From a checkpoint of a small mixture-of-experts model trained on Wikipedia: 6147 steps.
Below are experts of layer 9 (counted from 0) of a mixture-of-experts language model. Rows are named router (the router's row for the expert), gate (a neuron's input weights, with its number), up (a neuron's input weights, with its number), down (a neuron's output weights, with its number) and show model dimensions 112-223. Each number is 50 + 15 x the weight over its row's rms, rounded and kept within 0 to 99.
Before each expert's rows: a language model's description of what the expert responds to. This comes from a sample of Wikipedia text that the model never trained on.

# expert 50
What it handles: Math and taxonomy notation
router:49 20 81 60 18 58 68 67 46 28 34 42 40 59 35 50 31 34 40 40 44 47 12 60 55 42 52 39 41 48 58 69 82 30 60 69 47 35 42 67 45 45 39 66 30 60 64 27 25 56 72 52 49 43 58 50 36 42 47 67 68 66 34 60 47 45 57 61 66 31 49 23 75 59 70 29 31 58 50 28 53 46 67 57 34 58 45 66 74 50 60 68 34 42 70 25 55 61 50 54 47 72 21 44 64 46 46 52 33 45 54 38
gate4:40 34 51 33 32 50 48 59 31 61 55 64 58 58 54 72 51 66 32 41 32 52 64 35 62 36 47 54 43 63 48 32 38 58 58 48 56 21 69 76 56 60 39 29 60 47 44 42 44 72 25 23 45 68 45 45 62 27 45 72 49 64 24 71 37 58 57 39 52 58 46 45 35 21 51 62 45 93 19 42 63 80 76 46 59 57 52 85 39 69 48 59 34 34 51 52 52 49 49 61 38 82 43 63 47 70 62 22 31 31 65 53
up4:55 47 82 54 30 60 58 43 38 58 63 48 42 67 47 49 51 43 69 62 14 43 42 58 64 48 72 23 58 50 69 62 68 77 51 50 25 00 42 79 54 40 40 53 82 36 64 39 52 38 61 44 61 34 51 55 46 42 60 50 50 58 45 50 41 56 51 46 41 55 52 28 62 42 55 31 46 73 51 83 50 51 57 50 38 58 36 23 63 62 34 81 72 39 45 54 48 60 27 07 68 56 61 78 42 60 46 41 53 33 41 40
down4:28 36 64 60 64 59 48 51 33 36 39 63 48 69 44 52 50 53 68 28 27 49 43 68 38 32 48 16 29 29 63 41 47 62 74 59 23 32 67 46 73 48 50 48 60 55 63 28 70 56 35 55 52 98 34 66 62 53 38 56 45 46 30 78 40 17 50 50 51 48 29 63 51 47 69 35 60 43 47 59 78 69 50 41 53 38 38 58 42 72 15 54 41 32 44 55 29 65 46 43 47 53 47 56 50 60 45 45 51 42 67 16

# expert 51
What it handles: List conjunctions and commas
router:66 27 62 58 37 29 26 53 37 49 70 51 47 57 56 33 67 49 46 13 29 70 77 62 77 42 63 57 68 35 57 41 46 52 28 66 29 50 44 41 57 58 57 52 52 21 63 61 63 33 66 38 49 29 42 38 32 39 53 50 80 49 74 58 55 47 63 62 52 38 70 43 60 34 31 30 39 45 55 74 43 27 67 31 50 38 69 39 42 68 52 34 71 44 40 63 79 42 45 63 40 19 54 49 52 54 43 56 52 37 25 40
gate4:45 55 63 68 90 46 21 58 43 59 59 44 40 50 50 46 83 50 42 49 64 44 58 25 74 75 62 34 28 52 44 39 49 27 49 39 33 60 29 58 70 30 33 43 36 47 79 85 32 43 45 54 83 63 67 55 40 42 51 31 48 50 57 33 48 88 55 45 48 80 51 52 30 65 55 54 72 63 29 45 17 42 29 39 42 55 38 54 63 57 44 48 36 30 79 30 44 55 52 65 65 72 26 41 71 77 64 46 36 63 36 63
up4:32 64 52 25 76 61 44 38 66 30 52 36 56 68 47 43 58 58 48 40 45 67 53 40 59 48 56 54 72 33 63 36 33 57 34 37 43 40 20 38 53 44 37 36 23 49 49 73 29 48 58 35 62 66 26 69 23 64 63 64 40 66 44 71 40 54 36 27 21 66 38 50 45 28 46 69 73 45 27 44 48 39 00 31 45 48 60 40 63 70 59 34 61 32 69 44 54 54 30 22 41 50 41 47 15 25 49 56 59 65 49 61
down4:50 59 49 56 70 68 55 66 12 36 48 39 75 36 27 73 67 34 44 64 67 30 62 45 43 48 48 38 55 61 42 33 71 30 56 58 63 47 48 57 55 47 50 38 58 59 43 79 18 44 60 71 76 64 39 46 34 61 42 59 42 70 64 36 70 74 31 16 47 58 28 48 41 52 58 39 71 21 42 39 63 54 41 29 65 53 42 55 60 57 54 32 39 44 66 50 46 39 45 51 64 28 39 37 25 66 66 54 40 55 97 42

# expert 56
What it handles: Word-initial consonant clusters
router:78 42 17 75 44 59 50 46 57 43 53 56 55 43 55 84 58 44 30 65 67 64 66 82 47 81 69 44 77 55 38 66 70 62 21 46 34 55 56 49 45 56 51 44 51 49 33 47 52 12 55 63 56 88 54 37 62 37 63 80 35 43 48 69 39 51 27 56 61 49 58 62 27 29 44 63 20 40 60 32 37 52 46 38 70 57 53 58 69 67 29 80 46 78 46 33 44 72 76 50 32 62 66 63 24 50 48 41 28 62 56 43
gate5:69 62 16 41 22 36 84 39 74 72 60 47 50 63 36 51 48 25 51 28 39 49 55 43 44 38 55 51 38 46 49 38 34 61 49 18 53 79 43 67 61 51 58 55 51 34 33 53 34 60 55 27 51 57 71 59 72 58 49 62 52 83 41 56 37 57 54 50 39 58 59 93 79 57 51 38 11 51 84 80 54 69 45 42 83 61 48 49 68 49 50 52 49 72 45 70 76 55 45 27 37 55 54 65 70 67 29 38 47 33 58 73
up5:65 34 38 47 67 70 39 52 26 59 76 34 73 36 57 47 15 43 80 80 65 50 61 73 71 57 56 50 25 57 37 60 54 45 64 50 49 15 64 44 68 55 60 68 43 69 88 51 52 48 48 60 83 45 31 59 32 50 55 39 37 44 60 32 45 50 60 34 29 49 68 73 81 60 40 59 48 78 41 55 53 22 81 37 50 42 49 69 67 69 42 47 61 66 41 54 30 61 27 43 64 50 75 49 40 45 49 20 59 53 55 82
down5:54 39 45 80 32 69 23 76 45 46 73 38 53 50 57 62 50 79 42 71 40 33 32 60 54 64 34 58 48 51 49 43 60 57 35 43 54 37 72 70 67 47 50 22 72 69 39 60 52 42 45 87 36 80 40 49 36 88 52 63 37 56 63 34 66 48 38 64 56 45 39 36 49 54 35 55 59 55 75 46 42 59 65 29 37 43 67 63 54 39 53 43 19 32 43 35 50 63 74 61 57 75 36 50 22 61 72 48 63 36 61 75

# expert 52
What it handles: Taxonomy fields, Slavic prefixes
router:71 56 33 53 60 53 41 63 67 64 60 54 65 60 52 83 52 46 53 41 68 31 46 61 74 64 65 25 77 46 53 50 82 43 82 66 49 38 60 77 52 36 39 68 45 68 29 59 60 72 56 41 55 73 71 71 33 31 62 59 70 60 40 40 33 54 41 37 57 73 47 63 44 70 63 35 46 66 68 65 49 26 39 59 49 46 44 62 62 46 43 71 44 49 54 61 48 68 81 57 45 74 31 60 55 46 30 51 55 20 60 65
gate0:63 84 36 48 55 59 48 56 33 33 26 16 47 38 61 38 18 45 32 52 55 56 40 45 48 46 52 61 46 30 54 36 46 36 56 38 44 64 52 37 52 65 17 44 44 41 71 75 69 61 50 51 39 43 52 31 72 47 27 53 40 85 63 63 40 67 39 50 71 41 68 42 69 99 56 31 35 45 29 45 67 62 73 42 43 65 50 39 74 55 50 32 51 45 43 16 61 44 61 33 72 72 25 50 47 68 60 40 58 55 28 67
up0:31 41 65 72 53 47 59 72 66 44 58 40 35 58 70 36 36 51 61 52 27 18 46 53 58 54 60 41 44 24 52 51 84 44 55 31 72 40 67 51 57 53 35 66 44 40 55 67 55 41 67 42 39 48 60 53 63 36 43 57 59 35 48 82 66 55 71 48 56 40 48 72 20 43 58 64 23 67 57 19 36 45 57 65 49 78 52 71 44 38 48 52 57 71 64 44 54 64 49 42 59 62 81 63 63 34 51 18 47 60 36 60
down0:48 70 53 33 31 60 47 70 65 47 44 67 75 60 67 53 49 61 56 67 42 56 55 47 39 33 48 34 74 49 50 59 52 43 71 51 40 55 54 56 83 52 37 20 48 23 56 30 29 63 74 46 43 34 66 20 53 53 23 39 44 79 39 69 49 46 41 53 44 47 59 55 80 35 53 24 54 56 48 54 42 74 42 62 59 53 32 36 45 34 44 56 29 60 29 27 34 63 35 39 32 64 51 36 47 73 48 04 68 69 53 59

# expert 12
What it handles: Personal pronouns
router:61 88 36 30 24 45 45 45 67 46 50 47 63 59 44 58 62 79 73 64 36 75 39 62 61 44 46 56 54 39 45 55 74 59 58 48 36 41 27 33 38 43 71 52 44 35 66 70 16 78 74 34 46 50 73 50 51 56 48 25 21 70 67 28 39 37 58 29 31 39 53 22 60 16 21 66 52 49 34 42 54 79 71 58 71 68 38 74 50 55 53 58 55 67 56 63 69 56 22 29 49 32 39 53 32 79 42 36 37 59 63 77
gate1:31 48 33 67 80 70 29 52 36 54 42 46 38 41 41 52 76 50 14 71 57 67 58 12 47 47 60 52 49 62 50 43 35 52 60 67 44 41 37 36 21 27 33 64 50 44 51 38 23 71 51 60 77 62 39 40 48 50 53 27 04 64 70 30 10 75 31 44 48 51 43 25 69 38 40 25 63 48 37 74 46 70 62 53 57 58 61 56 49 25 36 48 52 74 55 45 55 39 58 48 53 33 34 43 53 47 43 39 39 45 49 36
up1:30 44 61 55 52 59 32 60 53 24 20 51 31 69 43 25 47 63 77 35 66 54 43 59 43 58 46 91 29 25 68 43 47 62 54 69 48 36 61 43 31 68 45 43 38 57 32 71 68 47 42 50 51 35 35 53 40 57 48 64 77 36 71 39 58 46 63 62 34 37 24 23 56 62 69 37 60 45 53 26 47 47 36 41 37 51 50 36 45 56 39 48 74 34 57 33 57 48 64 58 41 56 30 36 58 49 74 57 67 40 35 23
down1:47 56 15 47 68 39 83 29 56 59 37 18 52 50 59 58 61 46 34 72 66 29 70 54 65 76 45 29 33 67 61 38 42 50 14 23 41 54 12 52 48 45 39 53 43 55 33 55 30 52 45 84 65 47 54 60 52 61 35 27 32 39 52 50 50 46 50 56 63 71 53 76 31 37 32 46 61 67 27 48 63 50 42 64 73 38 40 38 41 36 44 68 36 41 42 47 47 32 26 48 65 46 55 54 43 33 53 55 73 42 50 55

# expert 42
What it handles: Location and copula phrases
router:47 51 65 60 56 61 62 48 41 64 48 20 31 80 38 55 32 42 23 33 41 59 45 21 24 52 36 04 48 54 70 37 65 45 45 55 62 53 23 62 67 52 50 72 38 51 47 66 53 66 82 39 51 75 55 35 21 72 47 60 44 32 20 73 56 67 39 49 30 45 52 73 42 43 54 56 43 37 42 52 53 43 45 34 64 36 54 53 49 40 75 42 39 74 62 28 28 44 41 28 71 30 65 27 29 34 45 65 75 42 38 36
gate2:63 29 40 72 33 50 26 54 37 43 21 50 59 51 59 33 53 57 46 36 56 73 48 44 47 80 48 65 49 58 45 70 45 38 64 37 27 33 79 46 41 50 69 33 59 66 58 09 34 65 49 58 62 48 41 57 45 40 76 23 49 63 52 43 49 19 36 43 59 50 70 42 78 36 42 66 22 22 27 82 62 36 47 63 73 75 32 80 78 60 72 64 54 60 35 42 55 44 33 59 48 28 31 42 67 53 46 44 41 49 70 49
up2:65 40 57 51 81 50 44 71 47 70 50 51 29 85 62 56 45 57 30 30 65 37 93 56 67 27 31 59 61 76 50 62 49 38 17 27 30 60 60 54 55 50 44 40 39 47 36 65 63 33 42 68 66 50 42 50 44 38 73 53 70 37 59 55 40 53 59 61 41 31 60 57 45 67 19 42 65 50 70 16 55 68 64 45 48 74 54 49 55 47 54 27 65 19 38 33 05 41 97 59 62 61 43 58 47 49 52 67 14 67 28 55
down2:74 46 60 41 64 69 44 57 52 73 51 39 59 79 74 67 51 47 40 59 32 45 56 29 62 61 61 46 06 44 34 59 44 57 60 61 57 70 34 64 67 58 42 42 54 53 70 69 38 45 50 71 77 76 44 69 29 27 36 49 75 59 58 31 52 74 65 53 17 58 57 34 51 39 49 49 63 49 65 14 52 86 54 14 26 41 50 38 48 17 40 57 65 58 53 61 59 44 43 40 56 42 32 70 51 46 71 54 61 48 65 34

# expert 0
What it handles: Clause-ending punctuation
router:42 47 66 62 67 38 44 49 57 41 33 48 34 65 38 53 82 38 33 52 56 66 47 33 25 57 41 53 25 28 71 56 41 32 36 69 60 50 51 07 68 51 25 75 38 58 62 45 28 48 54 25 71 63 46 57 12 43 49 48 50 74 35 38 52 64 26 43 23 80 38 56 60 62 56 48 36 45 48 35 35 40 38 37 55 44 40 58 60 38 47 63 40 43 63 69 41 49 46 48 56 43 43 33 40 41 21 42 78 43 60 65
gate3:27 61 70 51 66 53 38 48 29 72 57 61 13 59 49 53 48 33 30 30 31 61 75 39 45 54 07 65 48 60 62 60 43 31 27 46 51 61 24 49 98 43 47 79 43 27 89 67 41 51 43 43 68 72 63 32 44 32 39 48 57 64 64 54 64 65 73 53 13 55 24 51 35 48 70 51 42 53 56 55 57 19 45 54 75 49 58 65 52 19 53 51 60 39 60 49 51 47 37 44 52 39 62 37 69 64 37 29 41 41 51 62
up3:61 53 50 12 39 49 47 50 42 44 40 40 49 39 65 26 60 52 90 54 68 31 60 33 44 73 48 65 56 32 21 50 30 20 50 28 47 39 76 57 59 38 48 57 42 65 74 50 60 57 40 48 62 47 55 51 51 28 25 29 57 66 57 45 46 39 34 48 41 59 26 53 78 34 35 34 48 33 21 50 39 58 24 65 63 45 54 85 27 42 41 59 67 86 58 45 68 51 66 44 45 36 48 72 75 57 51 60 78 46 37 31
down3:53 67 30 51 63 42 34 79 37 46 55 20 43 16 39 69 57 22 40 28 74 24 32 53 56 58 69 49 39 45 54 36 46 62 22 50 59 61 52 51 27 56 49 45 55 53 43 63 23 77 50 49 44 81 38 64 52 46 56 43 36 43 57 25 49 45 51 23 63 37 46 68 28 18 47 54 33 36 43 73 57 58 57 40 44 57 46 34 26 68 59 55 49 62 39 26 43 38 89 80 58 20 73 41 69 51 55 58 43 53 39 73

# expert 28
What it handles: Pronouns, negation, quoted speech
router:66 57 46 15 45 63 29 45 60 29 48 66 45 17 52 68 25 43 51 69 27 53 35 76 54 60 46 40 64 55 54 61 46 72 66 45 53 58 47 70 49 30 35 71 60 28 62 28 69 43 63 51 40 71 24 29 37 38 50 45 28 34 58 31 49 25 54 29 35 38 53 44 51 25 39 66 40 45 47 26 58 65 60 68 71 40 39 45 46 55 51 82 59 48 54 53 77 46 47 43 25 67 53 64 25 42 48 42 37 23 51 25
gate1:62 65 70 23 65 77 56 55 48 29 83 51 55 74 47 44 46 28 55 48 41 58 43 50 63 82 56 66 49 46 58 61 34 48 41 42 40 43 46 49 15 60 54 65 55 64 78 50 70 68 64 62 51 95 28 56 24 44 52 55 62 68 51 62 94 69 51 49 55 46 43 53 36 65 59 57 61 53 57 54 41 27 61 45 38 40 02 17 44 67 54 58 57 40 58 85 56 53 42 43 34 45 48 43 49 53 29 56 48 45 38 57
up1:64 28 48 65 31 83 43 45 75 56 25 61 60 40 46 51 63 70 32 31 52 27 32 80 68 37 72 26 53 18 64 37 70 40 73 57 58 33 68 51 72 66 81 60 27 34 34 42 53 62 72 82 56 61 44 73 49 64 61 45 65 66 60 59 83 43 53 56 58 72 27 53 75 65 49 56 36 28 42 50 54 31 65 44 33 54 43 47 45 52 62 41 84 54 40 80 58 28 32 65 63 48 61 43 70 48 54 17 43 45 53 45
down1:48 29 62 36 17 63 46 42 69 26 33 61 89 62 63 67 64 70 42 57 55 57 29 75 66 49 54 62 68 45 31 87 90 39 65 59 61 73 43 32 64 44 43 69 46 22 29 61 64 33 64 48 63 47 61 51 48 40 42 49 53 54 79 38 56 39 56 41 54 36 34 50 56 54 26 72 44 38 58 72 66 47 61 35 68 44 80 43 51 55 75 49 92 60 53 37 56 48 72 59 60 58 50 50 53 67 74 46 43 55 65 38

# expert 57
What it handles: Personal names
router:74 55 73 64 33 59 40 51 39 34 30 64 55 51 57 27 29 65 74 58 61 41 36 43 38 25 32 75 67 51 27 58 44 24 41 65 30 41 50 40 31 64 38 56 48 81 60 39 35 41 44 38 52 78 38 79 49 32 60 55 31 17 63 35 52 47 68 66 23 26 28 56 28 51 17 70 47 46 25 45 52 50 46 43 72 69 39 80 36 72 70 54 34 24 52 35 66 57 43 65 33 51 78 35 62 56 54 50 68 72 47 60
gate4:67 44 55 31 45 91 38 73 77 45 59 78 57 30 56 54 28 42 34 45 53 32 30 57 49 48 35 62 76 37 44 45 23 58 55 26 56 57 25 44 07 58 68 32 64 59 53 33 50 41 45 52 25 63 48 29 45 45 49 39 42 37 49 50 21 52 42 42 45 35 41 56 45 38 59 42 26 55 87 39 61 57 54 63 46 50 62 52 50 40 51 35 43 62 36 46 69 47 47 74 52 86 86 70 54 80 51 73 30 50 82 28
up4:69 34 31 56 55 45 64 48 47 58 58 67 58 61 60 69 29 31 31 22 46 36 45 82 77 38 68 38 46 38 31 33 48 70 57 35 70 56 56 49 50 53 33 35 42 62 34 34 68 72 44 69 52 54 51 63 30 80 54 37 87 42 14 69 64 40 76 42 38 60 91 34 40 45 78 43 43 28 55 44 56 14 35 41 64 67 43 58 42 68 43 46 58 51 74 60 48 62 61 49 68 73 51 34 30 48 47 55 39 53 65 48
down4:60 58 63 26 75 60 23 25 46 44 29 36 49 54 28 32 69 09 36 51 45 23 86 58 21 57 53 51 27 31 50 63 54 55 70 51 56 66 56 51 55 64 51 57 48 78 72 36 32 37 57 59 65 79 75 43 60 63 49 59 21 52 46 53 41 54 68 46 55 57 30 49 67 64 45 41 36 36 33 28 62 50 55 27 67 48 61 67 57 66 67 25 36 42 55 40 28 44 60 41 63 61 40 62 37 63 46 50 52 26 36 62

# expert 61
What it handles: Reporting and creative verbs
router:42 70 51 62 38 23 81 33 45 73 51 40 90 38 59 57 48 47 49 43 62 42 73 37 41 56 30 43 38 47 48 56 25 29 69 48 69 55 45 41 72 34 41 65 48 53 41 57 43 70 74 55 63 25 64 63 69 32 54 40 64 32 18 38 63 53 31 49 41 50 62 45 52 47 51 41 57 52 54 51 53 34 27 40 43 58 40 32 32 48 63 61 57 38 57 74 73 47 38 61 23 36 66 40 59 60 41 43 72 69 67 66
gate4:46 49 42 23 54 51 68 71 19 24 67 56 67 56 19 44 60 43 42 58 39 63 39 42 43 22 53 50 48 36 47 58 60 70 53 30 68 50 61 51 51 55 55 15 37 56 52 54 34 31 41 34 96 28 51 51 37 61 50 37 69 55 57 68 46 10 62 28 55 39 23 23 65 58 55 61 39 42 54 41 60 44 30 21 72 49 41 52 32 72 29 46 47 52 80 44 45 34 73 74 42 73 42 63 72 47 52 52 78 64 59 31
up4:63 51 19 57 36 61 44 43 38 02 45 80 49 31 26 53 63 62 56 00 54 59 45 47 73 52 36 52 39 73 52 56 72 48 44 50 39 54 55 43 34 39 74 37 64 80 55 63 30 47 45 64 43 57 29 51 31 62 55 55 46 29 50 53 47 52 72 05 49 46 57 53 49 42 43 53 56 48 49 32 76 26 25 49 51 58 23 53 37 62 57 46 75 66 85 57 67 55 63 54 38 36 57 56 55 43 60 46 42 34 66 38
down4:84 67 41 58 48 61 33 54 56 34 42 54 66 55 21 48 55 25 63 34 74 83 41 90 49 57 41 37 67 53 66 55 58 51 49 47 46 48 56 53 47 76 48 63 48 32 47 36 51 24 34 42 66 78 36 42 68 69 40 32 39 49 33 48 50 36 68 28 57 28 35 57 33 61 15 29 55 33 70 57 58 59 27 66 34 77 70 50 38 67 45 67 62 55 69 51 79 60 56 75 35 51 30 40 33 72 30 58 58 37 68 30

# expert 40
What it handles: Politics and law stems
router:48 61 59 52 47 66 63 31 39 70 37 41 53 36 42 72 20 33 42 43 52 36 51 51 24 30 34 43 65 04 47 35 48 36 65 55 35 42 39 76 62 47 44 64 64 57 31 42 25 37 45 49 55 61 53 47 64 45 39 46 31 44 31 24 43 62 26 29 53 47 66 63 48 50 39 44 42 63 47 31 57 37 57 62 72 40 50 43 42 74 33 87 55 57 54 58 49 71 17 55 07 42 74 19 43 34 46 36 32 31 50 24
gate4:90 64 23 74 63 50 32 36 70 32 62 54 52 67 23 31 43 55 34 15 57 53 52 55 66 59 40 49 48 54 72 45 64 60 56 65 62 45 53 44 51 46 60 34 56 64 43 58 49 44 47 68 43 22 17 61 37 55 59 44 77 60 63 47 59 39 44 38 46 41 38 41 66 49 29 85 72 60 85 20 47 56 32 22 75 68 46 76 65 69 14 50 28 31 41 58 39 55 76 18 55 44 54 45 70 35 47 55 52 29 53 68
up4:46 63 54 74 67 64 52 54 75 39 35 53 31 39 45 40 43 56 37 73 23 63 44 60 48 50 58 38 31 40 44 65 83 72 47 38 56 41 43 37 56 41 71 60 55 18 54 46 60 71 53 89 64 29 56 92 30 42 48 28 72 41 56 53 55 45 48 43 49 41 52 68 23 20 72 39 35 25 40 51 45 37 37 26 73 61 30 39 18 37 30 46 74 65 38 53 20 41 48 60 44 48 40 38 33 57 56 44 40 54 38 26
down4:70 42 30 24 46 59 74 50 18 41 34 59 78 53 52 53 45 59 59 55 42 69 49 40 61 57 49 47 48 42 57 49 34 47 48 65 68 56 44 52 11 61 61 46 55 80 69 36 17 45 55 35 29 62 44 44 63 87 31 64 47 67 39 48 47 59 73 53 66 57 93 53 50 61 57 42 27 42 59 43 45 41 33 56 43 52 43 38 43 45 39 49 56 71 82 20 72 75 24 57 42 48 19 62 38 65 36 39 49 58 65 47

# expert 25
What it handles: First-name word pieces
router:54 43 81 61 36 69 43 23 78 50 56 42 65 56 63 62 37 49 42 66 29 21 41 56 72 50 71 33 84 24 57 50 50 38 51 43 57 34 48 45 40 37 40 69 20 55 54 39 58 37 47 62 42 84 51 47 29 34 43 36 53 58 32 62 70 68 49 40 52 26 52 65 13 37 68 27 38 58 46 72 55 41 63 50 64 61 79 56 60 67 59 56 60 68 66 52 49 88 42 49 45 48 77 56 16 48 45 48 60 48 78 44
gate4:50 50 74 52 43 39 56 59 67 58 70 30 45 54 35 43 55 46 58 31 30 45 52 73 57 52 76 31 47 30 60 38 41 48 16 54 63 55 15 53 43 54 41 47 39 50 49 51 63 46 42 59 27 67 32 48 55 52 55 64 77 45 57 31 30 50 51 64 71 67 44 14 36 71 53 36 56 69 45 15 41 21 73 14 39 49 48 42 45 51 58 52 59 50 39 73 61 44 32 68 75 45 41 57 53 46 49 52 18 62 53 64
up4:34 38 46 52 60 48 74 37 41 29 63 47 63 74 32 45 60 34 69 33 80 58 68 50 42 33 56 57 47 48 73 38 24 47 52 41 75 68 37 56 44 38 53 51 29 29 77 35 58 63 24 59 79 47 52 75 50 48 56 35 43 60 47 65 65 32 68 80 42 32 69 42 45 43 70 26 53 35 54 62 58 37 21 23 53 44 71 58 41 51 50 52 44 67 33 38 63 56 73 47 75 46 55 45 51 56 46 59 99 32 45 69
down4:44 64 22 16 81 51 66 38 55 27 17 62 40 37 20 38 52 53 44 51 53 65 48 36 51 39 48 65 64 59 17 39 58 54 44 44 64 65 53 48 52 59 71 34 48 39 27 54 30 57 23 47 38 75 66 73 75 37 56 50 25 53 39 32 56 40 45 47 67 30 73 54 53 41 18 40 57 63 57 38 69 42 50 60 36 60 46 65 12 32 38 50 45 51 44 47 56 36 70 61 16 53 32 38 30 86 62 50 69 88 63 62

# expert 44
What it handles: Word endings, money, votes
router:42 49 47 57 36 43 72 41 32 39 39 65 64 19 57 36 27 56 29 43 59 29 47 16 25 37 61 57 52 43 46 68 43 69 59 33 35 32 79 46 51 46 48 45 33 77 34 33 33 47 42 31 64 65 63 47 58 43 37 65 87 74 27 45 32 42 57 59 19 45 31 56 28 51 66 51 24 57 40 43 69 49 44 73 52 43 29 57 60 62 33 63 59 62 52 34 60 57 28 46 55 74 52 37 54 33 45 46 70 39 74 45
gate2:25 42 16 49 70 56 66 52 47 68 57 66 65 36 52 39 37 39 49 30 64 71 42 51 44 41 56 88 53 61 30 48 37 40 29 60 72 46 54 62 75 60 51 39 66 43 60 59 71 55 71 47 56 64 55 81 59 69 58 40 54 34 40 66 31 20 83 36 65 61 53 74 54 67 69 29 63 51 45 72 43 36 22 43 30 66 69 53 71 58 52 56 73 70 58 36 61 59 44 32 66 49 84 55 68 66 55 65 67 33 59 67
up2:41 57 36 72 47 58 61 41 25 44 54 58 51 38 43 40 59 62 32 46 76 32 39 50 32 46 48 84 48 46 55 66 76 59 38 24 62 56 97 39 65 50 53 41 49 59 57 20 33 44 54 45 76 79 63 58 51 63 34 40 74 40 24 58 28 42 52 28 30 50 73 58 25 73 51 48 45 46 55 32 47 51 48 61 67 47 63 49 31 57 40 51 38 62 61 23 66 42 24 63 66 61 52 33 67 51 21 51 40 68 59 62
down2:81 44 49 47 13 76 56 49 48 47 41 71 44 34 35 59 63 49 46 74 54 29 65 76 38 38 58 42 47 58 52 37 70 66 66 43 35 58 52 47 42 77 55 42 57 50 33 48 66 50 66 37 71 59 33 54 40 36 33 62 37 41 29 55 60 40 34 60 53 37 60 41 37 56 47 37 57 85 36 37 44 49 47 64 31 23 22 48 45 80 50 63 60 65 59 28 44 57 52 33 09 43 56 47 70 78 33 39 52 66 73 05

# expert 6
What it handles: Track-list numbers, name titles
router:28 44 76 54 44 69 39 62 41 64 58 73 83 28 42 49 47 48 39 77 17 63 32 33 40 20 55 42 55 41 46 47 71 39 41 26 57 56 63 53 54 34 40 49 56 60 56 31 39 38 34 49 60 79 21 45 57 32 52 68 52 60 47 39 56 63 61 54 39 41 40 55 50 29 56 46 42 28 53 59 69 48 41 23 58 41 35 77 41 50 38 79 59 74 72 60 71 41 56 60 23 36 40 42 65 42 42 69 49 90 38 42
gate2:49 58 53 38 14 44 47 32 76 41 60 25 68 25 47 62 52 42 57 75 25 56 32 45 59 52 80 24 56 52 25 44 54 82 63 43 76 78 36 66 42 35 48 53 72 58 58 55 49 51 57 35 51 44 82 65 33 64 66 47 44 69 65 16 54 66 67 38 39 52 57 48 57 25 61 62 47 56 56 61 43 41 20 29 79 44 16 54 53 48 57 42 70 65 63 40 90 32 34 41 33 35 72 61 72 30 44 52 65 65 52 51
up2:30 48 31 29 57 72 64 40 54 46 46 81 51 30 54 15 72 61 49 24 48 29 38 33 53 51 89 58 57 59 46 52 53 38 56 74 33 60 51 44 75 46 46 48 41 55 52 47 61 57 57 75 97 30 77 33 51 54 76 19 59 73 52 37 67 41 56 36 56 52 66 77 67 59 52 64 43 47 35 67 66 14 33 38 29 45 82 52 53 32 45 41 40 52 48 34 64 73 28 62 72 47 60 32 44 55 33 42 52 56 80 44
down2:34 73 40 60 32 49 65 66 63 62 39 76 38 59 48 43 45 61 35 46 49 51 73 52 58 64 74 56 39 55 44 43 54 59 54 50 41 52 34 75 35 41 63 53 33 61 27 58 55 33 43 55 51 57 49 50 28 85 42 39 38 37 45 75 42 44 28 82 30 35 08 66 54 50 76 72 48 64 65 08 57 27 66 44 42 62 35 52 40 44 56 21 54 41 49 34 51 34 33 54 76 82 57 65 38 72 60 48 42 45 74 65

# expert 1
What it handles: List and title separators
router:54 31 70 50 67 36 54 54 55 52 41 49 69 63 34 59 17 35 40 51 45 63 78 39 53 36 13 59 53 53 44 58 47 39 39 23 44 40 08 55 71 59 45 52 32 44 60 38 62 59 43 33 70 31 34 45 52 43 46 20 58 57 57 64 55 41 61 67 48 22 33 29 46 37 42 41 66 36 80 39 54 70 55 24 69 43 47 41 39 19 65 70 49 27 66 70 67 40 26 28 62 50 41 63 36 39 38 77 46 62 68 26
gate1:79 50 67 11 53 37 33 48 29 58 60 53 29 52 56 80 63 53 21 65 29 61 79 18 35 42 26 64 49 66 53 41 36 62 25 13 43 35 68 69 59 49 63 55 57 43 60 48 45 60 39 35 52 32 53 58 29 69 63 66 76 52 51 59 31 33 67 46 51 48 49 70 57 31 56 75 68 53 41 33 25 99 42 41 48 47 58 40 46 63 46 51 53 54 63 75 30 15 77 47 69 77 25 50 38 41 53 55 48 62 66 45
up1:52 41 58 48 26 52 39 72 28 57 59 56 53 60 68 65 62 52 32 45 00 38 57 56 57 74 53 44 35 42 51 65 64 28 70 37 54 54 48 45 29 34 39 38 64 27 41 56 63 51 41 89 33 52 39 71 58 78 55 66 64 51 35 52 40 32 53 61 44 43 59 20 52 73 33 48 12 36 34 54 16 61 58 36 36 52 40 30 42 70 36 70 69 45 60 59 56 34 70 54 53 54 41 73 59 33 52 44 45 36 36 46
down1:58 43 55 48 48 50 41 51 33 41 40 73 40 63 49 30 28 62 57 43 49 50 53 55 71 20 38 34 64 55 62 42 62 43 53 70 44 41 72 49 45 52 61 54 55 53 39 20 69 35 29 46 67 36 25 38 26 42 37 83 28 68 71 79 36 34 47 35 39 30 53 42 54 34 81 66 46 40 56 40 37 49 35 59 51 21 56 57 62 53 57 56 60 73 49 58 53 34 72 46 31 59 40 60 38 80 58 47 34 54 50 30